Below are experts of layer 4 (counted from 0) of a mixture-of-experts language model. Rows are named router (the router's row for the expert), gate (a neuron's input weights, with its number), up (a neuron's input weights, with its number), down (a neuron's output weights, with its number) and show model dimensions 0-191. Each number is 128 + 24 x the weight over its row's rms, rounded and kept within 0 to 255. Numbers have three digits each.
Before each expert's rows: a language model's description of what the expert responds to; "comes after" lists some tokens at least twice as common just before its tokens as in all text. This comes from a sample of Wikipedia text that the model never trained on. Tokens count by the router's weight.

# expert 11
Description: Digits after the decimal point in geographic coordinates, empty table cells and pipes, line breaks and infobox fields like Fire: Kent.
comes after: " |", "0", "|", "5", "3", ")"
router:098107123108136122105129111140134108107139130155126119112099131123148126124108142115133153159111086161094135084175122124071092086108114122151139177155128120114163117115150104161100121117139117121074149163138152124161143109097172144134133125125163124160082112161128141131136170127175123113134108148140164098136176137096101108117140094129131100121199147097149135138143136116160130141120127133166136130116120101152145173114145152104133147097139166088126139088099131074111157108139127118127172099130082081148120108175126107097136090117125116112115108160157121126094095164131123133
gate2:127092099114075158137111122127144135148130122142140127127141106122104084137175086114146102110114140121162132098142137140136099116137169104140163147147113128087109145184107112170151153141116127100123096143121163120161123132074124110095170146078146093111125091163133123104089150169152118100138097137132089145143152146148141136156128083104094111053161157127126151105138117132152119123099123126129090116156092136168110135128126155102124150131075129109126108100151138155113106140152157131159121134177138095123139129170147139140177117128121136152099074167141142116113121131120105141
up2:171108182128157105104111160118110132133116129099075115134094115130141123101137146122129120125167108154104129125118115131134141119047134127160133092096130123110104106110150104120135116121119163148162091099079088169129121161158115169100082130120166126100131119157099163114109106131119123138115119134171101164156076111133130106139165100170110121127072143128136156166138109131114135134153125131116175135131110124090110123103082104118122115121130092085129099147124137161127125120115156104132124134085118155138162121083096098138141114117151130137123156146139149124107087135136195098
down2:102124103105062084112116127119091067106100106127182126071134133103174103121143080121133070148092133104106133163069120115117128086157103156142116103105127079140126092121128156116098130146134143127067149138078133147144138125117129115123140166095142130088133088138135103134127127118122129118133120100147099105140161145143129136158112130126099115130117143141114128110125084103152138136075139155120115137157105107137114096135135137132124128133080100128139167097122121142153109163176128098162133122135159124135122088137107144147134174166120171132127119139112137171107136113151128100

# expert 45
Description: Articles and pronouns such as the, a, his, its, however, plus digits inside table years like 20(1)9 and 19(7)9.
comes after: ".", ",", " with", "'", " that", " as"
router:130116135132087114106154138132129145118130121151110176149090159179121189111116110127095111103167132131093138113085099113120148114150150125104124108164127128128188111130159146118108111107137146135117117138090128144194145151137129159120110116119144128105104111119106100153142090104172141123091126121130173151078125105107073109139114129132131117151097127153101114120122156097116080117172120174129143112161152124132103112093149149096131122135055135138116159117118105118100125092117118090166157130117119108132122099152116120184114139120130117119160153100154177125101162138110162111
gate0:074136125116174106146114127162127137125144146096106142140139121092133132100105125114142127139151108155146103104089143119157098113122116124134132207155110127142149146114114090117137123129136154101094150091148143113149125106148153107120146135147126139137112120124114108180136173159127081146143143121160085122141125110127139132145165110104146148138158139110114116147102130119165175141160141099089119128135136114092150136139077091111125153102155104129148125134136149171093159140143157142189123160106129098097142154172151115152143122199112111113134155178140063129120121156176101126
up0:154080181161123077145128161121142163136166083132085108143113147117123093141129141124154115127118142147157103088052156116181126118115127123102130160120120124070124113135145114149133100119168109138140129081140164090126150115113115142116139150112158163115146126136121128179125081148136138095148154157138100128128107148150140121164123145127158132153114102100112123124148097155102147141173165172150164125142114116125111152121160150095108142143085161144148157122092150127130103127136090156118142153117114155147158125128164143114148124126144149137130154178095103126127093122164167146
down0:101132114138159091122128156128160138129169165105154126111117116101112127132086154135124118134120133105134100147135175118119157110108136105092140111166129120109154107114078100146138158157139098158158117116135161147112162105136112093138126146127127134157171112137155152121107087121102142120129145096116138154107098094106137126187129120168139100100138134117076113102090116120122115101099080117137116138125116099117158096128134072123105174122104100127138114100071119194104103128151137102150210124137152112158107144156108105135147089148135154133137165114109157135172115115127122153

# expert 29
Description: Words opening a line or section in place and demographics articles, such as Local, local, Demographics, and the first heading digit.
comes after: " |", ";", "==", ":", "5", "|"
router:133108139105119126120124123143149116122151149140139134123147108109090153122134128073145137155130134155126123143125133152098147101116172148166145165143116164077133154140115119170142103101131121128075132182142130092107105103188141136154140125125111138113122133097131103181127123145149126107121110139102122103157155102097115117088131077123085142128149145092156139138102154113105115152130135136155128148116115130120129149134127152048114133110185151096117149131106134123146149112114092145075125123192059146120144152158185096096105107140140108134101116145127131127172091142130107149
gate2:081102121131148178098136082150153110149131156130168168096128077134125152136148092061130137154115130104144162097151132150120190121159112138111156109138118115146118144115140096118148145085118137142131164139176142090132118094117139093134080144112114101081133114108132089122135119143103112139163127133097111143125124103110167103139103145100147122114133103118103118141143116130171148110131107159122148101106130136136184121147123140130170109107132128125157115082136143153160157111106114132129158139140103122167172092144114121125121105201122096143083125130083101102104159125124126136
up2:155107149122101113157106164131118107128101144130139145161157149119134176135146149136147145105147164140152142119087137130128111131144114107123151102122116162155094093091124149113088152146142094150144133143107097105135121145120123134144049140124106135159112135120119145119113159097129052145098137125168130139130149144111097126135148127146119077116171152080144103122139134143146113132085168155152109137122135138170136115140029181126135121150127155142138166103142138138089092103123122161120124162120113122142157086127123091116108126114125159128134136113134146142119108075162147084
down2:113136159156122117140140098148137106121160143100150132090107164128129179130135102127144143121163191109152132153117092145156108152111101131143137128106098121114129147123149123148153076139140142145071129138100106134109120124101157106109104162104133116116132117130141148132197124121116099124088158134141116119158106093149152162123137118126122143132078136111132123102114121087148131093135135149147130139135125161148100139115080173138155131130132123095172161166104169115119118124105098107114108194144136089072132156110170189085131139100110117124109117131108126177158093108107091128

# expert 39
Description: The 0 in years written 2000 onward after a month or day, as in 8 March 2017, plus some word-ending pieces.
comes after: "2", "1", " March", " April", " January", " September"
router:162102127117091097167151156133130100137112143115160151129125162118144131119131110127118127116124124097114127124086175076162131163097149103115128140079109103112124152146140122113092140163124123133142153123148165135189098169164074118142130140098142110115124136107123102128143143078096161132086149098115077128140118095128109109088156145161113148109129137146138135113154167114161110097178165180140149170161150134132119108115134172128153081168140106162095137160125130146101102126124131116141137099137130084155089146112141155145119124111114141098132151141159153097127116103093113121
gate0:170116116142119121148102129100129095091114102129135138143136141129138114166122117139122124130114133125137082097123160161117133155141107148125114175141125131130122133170110103118149095135094153112092119146145081159132134127116116113153137123145142139063142173123097149136080123162075133149121104119162115099119142166107113126142140175107144109146132097141127134129128112129106151118127106143118107122096176112111131071143133159148145103153130093173132110140095160157132096128122122099113149084103154176154149088167100107105130153175145138104114097117085135162151156122171105050
up0:101119115127127101102136108141146127153147123150107144095122140180129121116150103134142093139108138131095141165154172137119122119187114106122133100129148143124121102151146165134128144096132077134171160087132136093105109114106142177140158115173119149147097121161124108133113134124161124158112121159111153096129123077156106129132173108144108126167124110146120127101096142160152114135092168082099117087137107119155147115117121110177144132112103139104080174128131117111084109115110144100183112102156112130119097108132147148119125134092092100082159135150175168120114113149104166150
down0:108162132127108126144102154143147119166104110118134143119139116122097143138133119169129113137095067141148106134121136115108136153144102139134154112146151124092139135081112063143100116152113139122132136152130129090132131115133148119132157119155148172127082169132165114132110110093119113131205118132113142128140135139169139129135085150149125123154081142125136114134085143118082141113133132128107154103106139138137093126167122115154123162188097143100134153143159132204085099089083136162125103107160123154120151131110110147074125154121168152139166124177146122111126109120160101147

# expert 1
Description: Single digits in tables and numbered lists, and the first piece of section headings after ==, such as Pro(duction), After(math).
comes after: " ", "|", "==", "===", " World", "′"
router:137099159104157150140109185110155131136119111147108133154085143168172130118140142122131166092138087163106165120130169131151180158149127135118099152119139112143158095116162097136090163136161144123159122136141150170174152153143100149110117145103147148099129109106081129143129113138124138112090120154117135116114088110100096119078140146158104128151085098144111102140120120136106155096171119123126136112154115131120103090088086092132157117128128115136134125160119114131067127133155091135139157114123110140132110127089139177171188135093168146134120113105147133154127122095116122126
gate2:154117112126145150093125159114090184158113092164109092132172129126122096098143119124134141145107089163134079093159130146189154121126127137141117106121098142149147154147135165117152131110151130123130110136182110144149150138134088116080144161113126134092137112155114147103132162114095107133183151144154133118105076135102130108082138132179126092112125147157125120128121111174120168123120091121134150111129141083152123116133110125118115170134160132121128183127110150166111117150122093166134115130135145146091138161108117146158130166129152120143071148153103150124126124093104114173
up2:148093104162130136091128164120094132116112133138120098143148127120191123138176101118175137149102142142107123102148128149115152133115131111088092117125113144117113122138137141136078100166122139088151109135131150109129129155129115125080103146124138128121140109173151121155089083151116063121104158137158149103159131127109140143094189175111126138131119114168118122111141109158136141099141108092110135113131157097157129111073148107189143126127142120166100117117115122141138129117153125141107122076133157130115156111148100125098126162093132096099114133117088147139136143047101156145
down2:119169113135122119135115131147177133148128123143136128130124121147087126150168086149149095117141170172111137111163143115127099081135130146123133118129102155107144149156101144119111192129106155153189123099151082106106117154120127133116158158104131133173098096130106157140099106110126174159144082117126099121122144109172080115151122124156125192115150128111127082074133136108120142134123160094109133117114156131157121144173153131122143150118138046110148102156142127118076096101151135108130138096189125113113118142121122089155122120121153121125106136120136148125122110146125126119

# expert 16
Description: Opening pieces of words such as Un, trans, dis, dro, Olymp, plus cells and punctuation in sports standings tables.
comes after: " |", ";", " No", " season", " an", " team"
router:159109132125105179154118119135139108121153174171150150100156155125081149134154122096132097165189137142152105138130155128144140158143177074112117121077104177160090122097119138134146125116139150125121152102114152113104113128153118138163138136101129153151162155083118125099156134128114079107104115164162131145125150118149108137109129167123137127163141097131092123127108146097101141152132121089150080139118123150066148138121092128101122118147120129106132150127181109159134179127080140125112099176118084143107133110111161129132096131106124120140096107078121144111126120135135118131
gate0:130152115167123143074093133182139129154131111091072141161170144121163102134112132094095113120120152093135098127137123136111087107113129126142098105096128132100111103137159147086118126123164124101080124093131141140101129106103135154139115113115128114148135114153110146164133133118145135154112170157140116117107134134170147075138109105180132110141125148133093147158106180113114149145105138118132088083096171108145148083110153158139075123108166165135110123106164119134092099135128157137133132112099160132104096128112133145117157103145118115197129091116127147120111116116138179118
up0:132162146062180126055107141110134094121136162112134160123150109091141099113129169096152137150093135098141112094145114117097141141092118146112149105093147181129124138139118090173158130129139109157153148147124079091175112141138164113127107150139150143155131110137159120142136107126091137128116124144172137143141125117130130110142147085138092162084125104102120120174168109113112146167137170166091199150117139093122097091109123096117148158127137137097116130149131142116153140116110137160116130145091109122140122124137103099132131105100123174142105116159155113140144136131122146127
down0:084148096111150132148113170134090111138138140162130088106147117169136130143082148166127089094172149149116180121104097143153127138136100122154149122127114117150109108174141117143134145143101109085130173127117140101140074135162130102133121127140153102119120111109105093096115098104117124077094149117120146109159160127134156163091156158125106165085108156132140130153105116132154128098145154149137153171090124159130126142132159145149168132161081129094134123115149121109168127149149134172158131133148158186135126128104112103155093119106125136101116164127129126134157180137144105151

# expert 5
Description: Content words and prepositions in running historical or biographical prose, such as son, ruled, during, Grand, between, joined.
comes after: " the", ",", " of", " and", " a", " was"
router:168126122131120115103163157100130122133063126088140153127114139151194164115114116129167147141106080156108146137137168118125150150129121146113112133107140113152124082137140106126113118132102164109110140097183122172085127156149114136132112115175109135121082164145088101125105108091158101085154132095077117125146108111157118137120123146119097141115111140115071131094135112112110123113188168154116128101129092135134114131131101148130135170130117134138110163156164163130109137088076108128175152121130136140149113147121165129152144139091144148107147110111134133132104148117083157137
gate4:109175131125156095102137167103180121163144130083136107125118120143116119120137114151165147139106127130103117109125129178127121086143147134136106136159121112120141109130114080151168108100162115131138093114109129116124072124133137141144166152166112133135183118121119156119110130115128142141106120122136154104118120110123163126156147116117149129078173141131121146114135116111129171211116102135122112081157147092127141155156120134135092146095107175164099171164128145151168142126122074133139127137130144126118161155132139166077132122106162116078127098162156121144124156139107179154
up4:121167106113142085130150154129135114191169112108143155154135147118133177131172151120181134110118160118109174124129102117110153115099109107121148119147157113154133140120122112138077113126107123140142133129163154161198105115117158121137138146145110096090116149136111130107107118132125108137110151073095117113097113126144156173123113137163122138134173081080159163107147150120154154151102096135139082161111150138157124158151109176147127147116079162150124118117121115129148099113138096118095117159134133088122132127100141175121152134095134109134173109138119122150151149116156102162
down4:159145109113100116135105111167148105060132127141155166131148128121147182134152115085143138118153163142094133135153103141114126141116125117118108102120138066125165151110092113130089140134142129143116120118127191154170126088126130140144173175126156134172106122151092164096115162124079126093133109148116149127122085084141151132165157120108109119129133122137113142086109099120115145105128110161126104127150122137121114133145148113138138105145081134114110127163137090166163151173130115132110162152141140073152118092092144112125126135117131119127154158092162062133112121121158135148

# expert 20
Description: Line-start hyphens and labels in infobox-style lists such as Batting, Class, Running time, plus line breaks, colons and table pipes.
comes after: "\n", "|", "-", ":", ")", " /"
router:098145118141133123128135156141101132105116113146124105131095129147135141114103074083093143113120116184109131170094155133059126080117169143110109140134124123104140099123134106110147111102139112174084145177108136116122130126087122143127129175085116162152089121152114142122162087117128126146114109126132138111150155091107167130149097105137085130121209140123127138124119162112147134157147084135153138118140101130109092126104129156112149121068117112105076141078082132113135120156158113114105126128188135085162113113151096125130145117129122112129113136132144133115122112158120155130
gate2:076155179142095129104149142105125099141128157165095130105126129085148122139163083133106108123140143127159085168135113136137109126136141147177100153139164100111125112154114097147154125161142146073136099124105120116129131120140182147120123147099104074113149093114114085128122177123127160111091110140090113138145174114083131121121149135147133092114095126083113121143103129144151127127103139128102095135109186147107145166146160123144131157098130094135131105070128111111143148114144157128102150170148112093142128135116136141144151082087169119143138115161122144151159152149143133145
up2:142142127112104103154128100167140084146096117164125147150136141149159134075163122130124128110102107097135130097147105107146115147113133110118152157102124141133171128129082150148139112175105110150106120148086093118140148085177128144149167147138080089085094106180154096142131171145135185147127167186125108150147157137148128135111126096137102130150110137127103130107135155132127070131125108160117120140101156154137119162127126143127135137126164122133122146177092127134145076104146152119133137096166142131146130113144114102087098124151117104126100163097150162132144119138133151177
down2:108111109111150184152119136095148131123148123117157156126148137145088154127143161144110105104099125141125153119145129080107142145130122132120133155098127186095125096124118135106123118116168110125144098129160121047160154148148136085155103077115148111129101162146123173128139125153135089109183098150153132085104127129114116146138112150137135131142140143139191123115120151121122111121169139131144104111183129163142095175109106143126129095124107111113134125147137181127139138129142125099188169118128080117147128131120120088151094156143139129135094119153129125112095122123062102101

# expert 9
Description: Digits inside years and date ranges, such as 18(02) and 19(89), plus infobox values like Kingdom: Animalia.
comes after: "1", " ", " (", " =", " −", " +"
router:112144151119169115131133119122148149143130109091110130133143131132107094151136145150121142160055100135165141111152108133163108081140140128157155143058118133104129106160127145118144129112092113126113090167165123112101133139127129117122122108144106136154159117142126142138113160154099145158165160139134115130087134130130151157149055127104159146089130153104255151126124115124132113153136157120117124108132107136140170156132138141153135133126152124155166127121127110143160129130128123166137123125126158135084186140090128122103119157122150142117091119120097121122163145124147112120
gate2:126136097138133115143120151169176143118125169111119137129095102161161132169122138171127130113139130094108121111102157136129107122136133144134115123100110101139159151206124120149133133143123135139098124110128155160153188128071103119139119128132127121150141144165131114113137131158153174132154128150139128127146112097152174146139140140128164111171127071122108133104124097146099122055082168125148094123092149100118124132141146124104145090142094115131167128161109085142163133119158143113111149125102128160189159118137119114099118135141182137140169161111085104154143122109119115107
up2:115076154101097080134143108114080164137122145127101132134146093105152144177141170111118133085111108103137091122129142136086154139094151159110105123098116150127144129111101112122111074130141143102144127121107142103127128118109172155150142132096110125174137150135159163113145143158108123126075140095122151138118108166097115119108162117110118143086121128179135131107148144142143139153109106109136129094121143144123145129157122195093129151109139108117112144139108126122140116129161112181075165091073134091144101133171137132132092117150096128102166131117169094141127133096150116158
down2:142121107091133139124110147095097131068143145147141141113081099130124098135151118160076132130134105117120123125127168118117155160136099156145131090157084136157113157151125135090115144132147157138150119110168116153133129149102140146130138163147110146112098137100153099098128164129135138131091139102163156086139171177129083103138119092092058133117090120141102104121141120123153154134088133140135179125135162163157174145151116170153148119149146146070137138119129108142150170151131093118145141162154154141112135113149130146100131115103092111175108095137149096147143121144142148120

# expert 23
Description: Line breaks and the first word of a new line, heading or infobox field, such as Released:, Founded:, Preceded by, See also.
comes after: "\n", ".", "-", "==", ")", " is"
router:130136124176095121158064159130105145146171155109158092118164086082106161169158109118145124116145155090165072096126097175101100127137098129142116131150085130118107139171110109136167106161130108123129139121085105131129097132129129115099184134115115077102156128137167139117123126138116132107164122130138143128162122160123164123135156125088142149112131136122110169126104131147149149138087082106165120123107154120143142155191160114110099150117121149102124095116108099141180102128133158137129103118137139118115144110162117131137115103159109115163138123155095140155128163121138125135
gate0:115101151125143137158098162152192112129090125113124084116122116109151126107136157085120177137118135121178163157149142116132098150130158122140130124121143090095123101109118125114111132140119154140132090129140152120107169098133131108171149134207115143118146138158135071134086153083111141113134119113157128140128103175134089140088089139153134133107111111110133112158148106123171128135155151129108122104112103121158137167142154158133174118163150129112127150116120138121123139104086169143112082146113093102096158126106135110100164129160153117132126122143104133142151147170118081076
up0:090103160133128107147096149131129115112111119141130106099134041101165132122139108097107179115128149147144157121146172133094112124132148150151108103124143065095109112114131122139146120116147123122112149138150125089102176133126118135126135135159093144130126125128135135147147145139115120106144135120119161148181141136099127130148112099158090115051151164095131113136152150126139157148139135158152143114139090131154110144095115149096133122112154122165087112109110145126150159164104107129058085132171093135145133072124113143123145130159105108120091143160159129133138093112156153172
down0:156148130118135153133149188109143129024140155117111176127149089114134132134152134112128130131131093148087153096065083121111109136105162083136119160135101127154128111119131130163139136113133169127133092108114159100151147178116111108161157120098176137166154108151118142134099153154096129124125143114147094151122129131081138063106081108114113150143100116147124136147117145131164147142118114141154093092149136110142108117096119124104128131094092125131066137114118166134142141126134166084136129146128114119139129082143145146129132128115134130127160108143093138116111122100132151124

# expert 2
Description: Digits in years and dates, month names, and word-initial pieces like int, cont, Gu, frequent in film and album articles.
comes after: " ", "1", "\"", " on", " has", "In"
router:135104084137128147154096155142125123119118112123107122142106100133124157137110117134079131144125143097109172115075151123131147170126160101074140141142116136101101124079142159118110128136140147118161137103109163127150114143150089120155117138096127109098089101119103135195108125106093127099116117151092118115124127103093104080088128127164120109169147127148076122110146165102120121131153132130131134104169107090138067104101132153086132071142066118135127128144133141106113138170108108123108138153084124124153116128110141145155121109126147123134122170070131152146141152131093094106
gate0:111151075130143121142114164111118164120168110132123106142125120132137105167141097114098133127113106103169131130161161148118132140123101094147103120115074088123083118135093138095134135118121120155109137114133125124092110091115092123141098097210070146118138175101117090130130132112130128110112115103116137168124087169094144095154159105134107132107145110111148143099140129179147173104124089156125114101147116127131137128135096148127074186125141103150109157140150140134124151135088133122072118130161130093122134120129118146127152106146088093097111100097173121152127121140112144150
up0:095131133148105122126096103140105120122138077105140097147141108149118110121171130127108133108147120137077151137143137156107077106120115113139133148130135125134137103161137070134124148118119096126161129158096158144117132139137170071096107090131139081118128102143134120146097087143158137095082196172161120126119094142123143122104134078121141151134138125124117168118079154180137140164131106124135150112146118151156106142137102104161110181143121126119150182129156161103148133142117127114149089139147116151133114143163115162141166153110174162137108154135165118109135101159116151163
down0:123164143129104115086143171100132109163079141115101112120104132102111174154099115153105073092191161133123096115124130102111080151113136130152138150134155147152167145122111109181103128142141136109107115158114142117143127126124152137126126138114145107081134112158115116147098116123110121168135178109146167121135131147110121146118103140115111143122122148146118140132159127117155063122145131104142116105161091145086118118181089092170113142119103129147126128111107109176119124177119119099099143155118078125155087161157104144144114100132104168160152112144129143121101125140117155080

# expert 17
Description: The word zone in infobox lines "Time zone: UTC", plus year digits after "in" or an opening parenthesis, like (1967.
comes after: " ", "9", " (", " in", "–", " ="
router:099139120108173109127139117142157130137148117089120126116138102095161116133119140149131146185073117118148162118120109111153121049134112099155141151072153130133116114136119160104155112145125082132153104146139067092114147136113115129133079094140122157155127148114136153116123150115119102116132107112103132153069109138109148138181092119139168160105105127111180143136118121137141125145146159151119110141127115111150155148115151151161103137088128098173111150113149131150167156176139123144119116111133127126079182131077145083129138105099148149099109147113109145136145172128126129133
gate14:146105124152114122088118106146145141108153128160153086112121088112115112135119136102144123082154130080151103151082169115103129131115162108103089115155123126141115136079102139134148096127118125078122148146108123114127129102122106121147197170103117142143099105123153140106116172128121155124130129153140125097134163136090131079120128095094112092135150122065143128086108100139154166132113134139159136114147150117116159121148143132133100121128127191145137133082109151088130095137144114101107127122115090120161115132141111118103099131146099106108140159168143099126114133138198082170
up14:100132174117109105103160133162108114104072170106127132095140113137150156102110161123132131127138143114131135126103121137144123124117122127177133153108125151131091145148169140154103131108142138123152132142141142116111134141098115165090098112154134091128117091106160097121124084109128085165162086115125115073161111096130138148091135109135095081157129128187116141153105133155141131133087142086125122132093116160098092110101131095172111175121124168114111135121157156102079149137110149170128137129129134142130075168130108135150095135134144138125111137123186090147087115125139104159
down14:147103136128122159113101098136121109119155153121155119149179125116173160130174093109149093129126157112102081121136097123156098142101130161107156138125123103125106125159118154124147138123129127150072120120153150134125101094094116090128101180178115114084161132169113177138154134141108130122149093141134131120122130105122123129096147144126124131092170125069083156143115095144130150099160127125135116145126187126147137092126098102120153122138111159116077116113125156115119107137118125157176110173101124107168069135142138137129142163115146120159133137099159102121100106083107134156

# expert 46
Description: Last digit of years and numbers before commas or parentheses, like 202'0', 184'9', plus word-ending pieces like cle.
comes after: "0", "7", "8", "5", "6", "3"
router:130095131122121117120173107130105137134118114138134141142121135100133111104141171140133130117141095137124169155166093183118119182142164189132111145220169118182096149136092111138108129134102126122118135128133110137089139145144214168112134114188143170106133120138127124156107122154110124144140087105152128132127117129122141132143147140112097138152096172126096071123102096149140130092131158123142144128124140101135158092126088120120123097152133131109100127131085086148114148143089162134123150107114133116087130121119139139123135144167119152130159091128148114113103097121126114111
gate0:142120180151132095138120101149091096166120115081139096138129164139145165120103139121155155108135163104107137134107129157128154111152150129115086115103079124091170111144111094100103107110125139107122145092121094140129107132147115153118145134148144115115153099115129174130134092129139119061159147173154158139128137136128161162105145087080166155144145107116093123147147109122120172138144105134131123139159166134077113149139140123087152131135134154119078076134076125180143146107132093171118144153108127128186118121112154124117105141105165127137119115109158147142098114124132128124
up0:093119127136140113161123109080077071146153131117097144140094129162158125108133120113107114140137118124103145130113118083111093102115124110120127122111128134122151117121093133144130115099114110111112123114110125164128081133146170154112153108114154140164123108151153145150072148138124108147139090113153129151111110115132085141139116157125115131094177120134120115141097096156115128135122124096150140175166106116128140105135115113129146190136111170112126129164157109151113130169067083154140102091128143107161125169153183127115096170104141123082127101122134126161144128064102152173
down0:098129141094144116074140077109101118121123135167162126121097122121092126114117145133139138146151136177167152124172125127111095072083142135145150136139148084122142092138156121138116127120092179131141128191159145174155117145159172110118098212139123151174097146134096122103139142135124100146147149120109183126127110133123107121096127116137128130109141161162123125168107131117142100083084109152120147120134115097113114154122083147133121168122163104111173151128145150146113122113119157133135105102141149101103155095087149163142138146130130115103123098142123110125147127142132104125

# expert 24
Description: Field names and line breaks in taxonomy and company infoboxes, such as Key people, Binomial name, Known for, and leading digits in tables.
comes after: "-", " ", "|", "ia", " h", " un"
router:110112139110126132104141108134125125124112098125133095100128164118132091148117173121091183131079085138103132157166131116086106109144120122123105152077132098164116111124117140132125123117115108132105119184143133077109126134060111127133136084108131121126134140125109111117130116100126155109124125106125140112129120116088139083145046104133111158146182122104198133115139112149120136130162106158132120136116173129122109134104108101144125144101112117116112155153114072116135128150158114117134098077168173183137177127138111147143159136128118142117139089165131108126156104133146131159
gate0:096126138125098114147125112142118132133109117098118084130137132122126098128116138165139123106108171092131132128140132128113119133082132164122142105111141114158148151140132108144139149106106119122150136146113139184115079115093117120151108137123098108102135104151113131089119125127102169131116106146144147099121078146147140122136151118104094120145105135157152147095195134185105119118090122132103130143136130120099095171167113116160069094088112111139134077145103106110159124141157153106103084107151106117160082126116108164149124128152141138081135174189104132157052137112146123129
up0:132080157138101121140100143133133145114143151087163147097146085165144114118106143112135135143124142109132062152135145105124106133106130130144159148141105100103126133101130054118078143092147167119131124127122150108110148137141121154140156108133113118098068100132087088126120140121129129126135124126119130129121160073103122180131077111124135128162125128165114110102117111126143133133134130172127119156107100131112147098151141108119136138088142157177153135150100120086108133102105121142140112147132094142121151156184170125090130096113119085116109179171156098186117160121151140147
down0:129200120101114128117100144139167129107170150102160123120105144173129099085096146173133132064092117134124096121171125142173141131152119140164089119157131118117135135100164148136179121138151148112105127115140155125127121111153092153110114110095081125138119092162183125128083151162119177118157097113114143159135087122128144134127109127139107124093110113186128136175102133133100154102149073121134154139142124091156156123151144124157117121111132153124148104129123110121113091140113110172153109138157177134149116113129144079124123143123122140113103111099127107127123149154122139098

# expert 30
Description: First word piece right after an opening quote or apostrophe (le, ad, t, s), plus table pipes in filmographies.
comes after: "'", "\n", " |", " (", ".", " \""
router:100116101155120142095113138151151184115164137141118144150153096139122113111093130141151138095190111123110107099108135113138134130129141097129117090096102122088140155114142135160117130083143124152139124138094121169131128110144131126111127137103131117126114153127086132135137117107129133130103123146162166133140118168145116142086169116138114074136097128131138158162115176139061124166093084136165136175144105118092113182087113113134098171090092122132152087141147145134133154127158162097109147140114133092175117128123086135130090182119117093125117139153091151140125133098116106131
gate2:139108106201122106096146132128150155146113144151121157134169149141106096129150146124129145101115127130115115172116138130116146114130124161105136124108085145151123174084118130126146114085116151083125142109129134086117125084113099136145141127103143130185135146123178137169118122176171137130109110125151070155150148136147083109148152105117143152092125146145135113123107134140131137142144129097127112095096064113121096077124117142132094117115135100105127099109108145167155150154119139095109130108091126127140118119094101091080103136140127079094114103135159154089144101149074125111
up2:106124125129137098133102127120089159123155156124160136153152145128139094135131081145147135110108143162133102139118169113106136109141134097089103168136098126124144123112089180147116118182092180115092123122149104115096110120149081122194134161147118135159162154116103131141091128141136157110117161117157162118135178150139136142102140124116168161108122096062132103147141103108107138123114120094126120112144145146131126111110121179159108118109075150110123096127125155150108095106097125125149145164107153126089126142133152168106088129152155143155123108087154161128104111161135115161
down2:158143101105122128112106138139097128136140112156154163138113111120144117125118103144125180111151097141126084105122125129109108151150099172169060182076114112104084125128118185202154172157099136120100147149127134144119106136159152143123135133137158154113112152133117111128103151131147104130149153114138105177154115108157167112176136133111107127115108151130133123128114120112119128106193122100120132133123117100113121141115141109136167099134110118093163098120147098082070119127156110125126159146156160157181114145119122133158120143164117167149138137125101146085144134102132148124

# expert 41
Description: Forms of be and have after a sentence subject, such as is, was, were, has, had, plus line breaks.
comes after: "\n", ".", ")", " it", " he", " It"
router:152132130179083111140122135160099136104128164120163124119185122104121166135125122141195119096174151113116091090082120133073134125124095109132118132114113121088124123123146138106158112153179154116126121119102138154143146130150128127084148134119120121107166134163075180119118118129127164149151124143175145107163165121109144135071145138102148095120082121121114167128107114154149124119123096141115133152134145117134137125104148128102126157075089156116138119111154121132139117133141158124101108139089144150119136169164119094138108110106102086173128110117067107127104136094130119117
gate0:179156119104103113109129154166143118126119160149109111103092152090141124126100117103163090170144142129146127121089133118133102130128141103111135139112139145109119109109136123176128177128135145113156158083148126090128125112146157148129108110178130159136158102130174168110163147147101090147146122133134107095108119123123092135097085136101129162144157102127137140127147139157150119156103138089105107158125077161131110119139108159146137105158086079150098156127162115112113106114143154145113100082108134114131089075138133130147102120155150121170148068129139133122100143120154173172
up0:127146131184134177150122123136119145111117111119150116150190138146163154083165121157173131095132114084118122150106131108114143135135127154124073122123138128149161144151114161121127157141128165121133124123100165156142107130111081125121154173105122094116134143132119111120125110101158110109108146170131143145105143111147124101133170161134162109155126136140155096079105107096123176096147120145173137131110112111173121139129141146098101165113166150151198127158116113146118137129116142124154143125147127152119154153115128120095177155086066114131125147088132119139188104120100123141
down0:111133117131109117123122099116142124255143125092140118125148110135151127132179141113148192109093152102157106144133128174119170132148133118126122147107133156145154155138188130088108121098152132142108109136072137116132119133116113134135160167112132096104136129124083143110139124099140131102135126116089093112100121113132126120137129129139131156152134113110167134141121101106107150098115131148128113133107147091131116190113143145094113112135175154102145102132126103147110118124112137143145126134175120132092169121103146115136174133105115176142111151113130095139176130116087149132